config.toml
hidden_size = 256
n_experts = 128
experts_per_token = 4
num_attention_heads = 8
rope_theta = 10000.0
parallel_block = false
init_std_o = 0.0439
optimizer = "soap_variant"
decay_shape = "linear"
final_lr_fraction = 0.0
max_seq_len = 384
Below are experts of layer 4 (counted from 0) of a mixture-of-experts language model. Rows are named router (the router's row for the expert), down (a neuron's output weights, with its number) and show model dimensions 128-255. Each number is 500 + 50 x the weight over its row's rms, rounded and kept within 0 to 999. Numbers have three digits each.
After each expert's rows: a language model's description of what the expert responds to. This comes from a sample of Wikipedia text that the model never trained on.

# expert 52
router:411433490445436432526519445534552529466551460569461554553537555551480453565450486451452424572549523442443512467553465519547573475574465418484503475550517497552483442455517532495424465460452467486446536433522523534449533466546513575440485459451571568606438489583471564547497560472437534581543446464493524516483501572531525560582599506526501504449550481436546521455438546517479486560555
down0:511577508548492522508532494508462496500492575477534554507556491484483522422620448481537503492420527406511448496529518418586394559567601521412488485446542498548485509578644481622491537453522469444537473444493539403575400514418513570470506481459472571473523424505512565487529449504486448379473561469437462459443555498527510518443572537538485428440460492493414499544543477602391525450493
What it handles: Articles and sign

# expert 7
router:430449533436450447522522459429538529431547412536473540556520541531454443561441485456445436552451494509421523473571422557534562445535444412512490460560513465555450459429524540505476426459461455471455547454519484530440554480501523563427480419514548560506439455563442559448457549474433541551546450428490556542450541568552496556530476508538533459436550482431542526437450559453381506552559
down0:524521502516469474490478512486470471497464436474512484470551493630484507439431385458487424464565484486469606485467540530395408451460428526543448483546463457499466511479444492530559612507562543508497528515559509482472569582504520377493498533497407510535587548499463473448389485482518418483578499522574593472543442517501516487494572540532494505451496464546525480469594451519545531445519
What it handles: Dates, numbers, boundaries

# expert 56
router:419444453442437478538530457546630542472552423569472556545509558542457451552451444435429426553530551435406541451570441555569531435565509447532492448572500451546484470467564529538467441468437468490457551453497477529456530536535517550474469462493565565495452454594452616470489546450468526526533456425497469539463528559573468558574562487558515472426569519479524538450449551485451532556586
down0:469457518544405371551523496499541547497464483516445504469584513494473527540482517427482541468473518540508464504477470506498491535459527435510434491568502481580501521503419515539489528564467619483483438591497463501520512499502494515532457523506386504448519505465505510580462498500425529413577468462587498445457522601538479556441493487487462497504457537480604572497471482608553453534484
What it handles: Word-start fragments

# expert 37
router:434445486449425453538526453494545524439544440559464501579495575562451437539459478451439433589489540539436545470566436556555551445543515446500509436588537494534485473427554523548480440462444449444449555452510459573457517454542479575453441425479567558377458500541445529485449568465465522542568435444467551513484524572573476553560538506530503480432579420428527554468449538471537549537556
down0:572433550477457587551546517532409497427425488519546551531500530449527356568512532448472419423451451474542490599528462467526581447505521602461520461454523603428466559544455448496458526461522481530465516623448502598529462483485467558520451547525523510522561484465435533595506516464545400491456530568549519467445360434502466423508537406528434493472547484515594557444463531451480513480513
What it handles: Letters in names

# expert 53
router:430426520473459459557530492513520558437564412569475549514497561555444439553441512452444416568446583539411497461579430555555522450539502445464505456568471485564480464428551529541483448472437487509425551465520544519462555525547646568454379453452556537565456464556463502484508546432461506576524467469492483528479567558576543566552574540538521393418561509455538542419435518519444481548549
down0:481479438562538479514548568540603434578538520478450555537397501490560463513507509480549500560607528550476495532600471510507513467520506474479536534509514541555520448503504419473432524494524520545475491521415556531550613534516436541477487533517463527507522473497518516538448569456505472532518521449438571501559463445531613528491417524497518556464537530521492540484500547461585543575537
What it handles: Middle word fragments

# expert 39
router:447437596444460469547514477442569548456549427552517547529464570540465436561438497454449420522518474520449556429550427547552569441551480445556595463567564480553458449433550535507456442460434463523450555451537442550465550440581481586449458456484559551533422449567463576486459569428421520569530450473491467530479515551542507568564507484546531471417562457452520522428415554493422577568549
down0:430405506501546513552519558405496450515527509550534548490402481473500466531553436415472464511431512459483528551484402520617548525421493517568576510501518482453545511502535415643545536455567477493525566581492518466478507454531543485522519630528498463447496474509487534552459527546456532579400532516454552404538499507593361464517452437500479549442586499407559638459496517479501461596531
What it handles: Pieces after hyphens, He

# expert 16
router:428457472444456458534537452496515428422542448546469534545560552535454440545448490466426415546563511486423541461552447543563578428584492438427503439563501458540478466443538524513494430469448446465444564436580463526443536468460509574439523456506574529496453479544425547511426546432465524551544436478506514533445570554552520571537591509489577422435572477465535541434431592457530486568536
down0:528487479543508535514517462495515535545495541577556491521472539431489499594545480575523469520586504498489536521544488415439511452398481474420543616557485531428473496488480428528502521531520490506437490539523478579483543614519545439447600550459494507483455557535497556442578601519505458497505541470456579442563571612492475409497467503371471548495488519479445507573418485457579475536471
What it handles: Name-internal fragments

# expert 17
router:491484514443433510484525474562496480434512472503494523481531593556405337538497493471351504506445427521489536369525449526493491425487472475461488419504552481555400486512459458453434434519459536573476536495483513489430493507493473525499457490470516543460404341538518497521501685448406541531528354497421491612509541552515453498544506452503471493465559512485479588530486531586460536571545
down0:518498483476533532433479431531491596514458518547479485506548582510450481546513556485594540511435524590578519460532458502562497506476471494455475442574553483550508357554515512449502597454380567481525576522472519483471592575510506487545575404518513444414455512542489451487407507587557504457499418447447415517580462564490571501476518578514569418481601456530545439442519504505526500507587
What it handles: Section headings, line breaks

# expert 34
router:458440504450473436534531454508572523443557417558523564543519533538469446556437556451422419551564511479446523473562442536549553445547473454505495478567491479563476493456584558533464430463462437545428566450521479531444537443475546578409466457477560542429459486576453492459439566432442552540555445466492482563438567545565497573550412537530491430426582475432543546464425549435476532560551
down0:551448491542538489477591561509566454492581528512478560531505525488485453350527493501415532558507462399482465524507527480583598480529504459562504490537480525464554483519466525497498412518452403482538462450436472519513563557477501438467547499400469559515492509532408538501549475485450560506521568433551622510456575436491445506455551494514563428465464525428533475421456554526468455561476
What it handles: Called, was, as

# expert 22
router:444433497436449440536523453488523498438556428549434557519472569552467432544470526470455423531496509519428496468550425543536566466554457437441489495564500471548464466443554530511488437462459434536475571447514510540443540438493547587450463434476567556452468499553453511504477540455442488550528466433473498543456496570550508574554592514511507393449550442417550531459452540459417447574561
down0:496561429530534564505583411371534425468507524642563420436477506520488464460526553503461491384470565421571564476487526402469451451448393583460481556431519420514459493462521499499568492526501559521524453461463525461525500475585499457404512544538491517465449471526496605516422460498516551423495605523549493515534490533510565477450514565431565510495445559540515437487532498499486496431485
What it handles: Sentence-ending pieces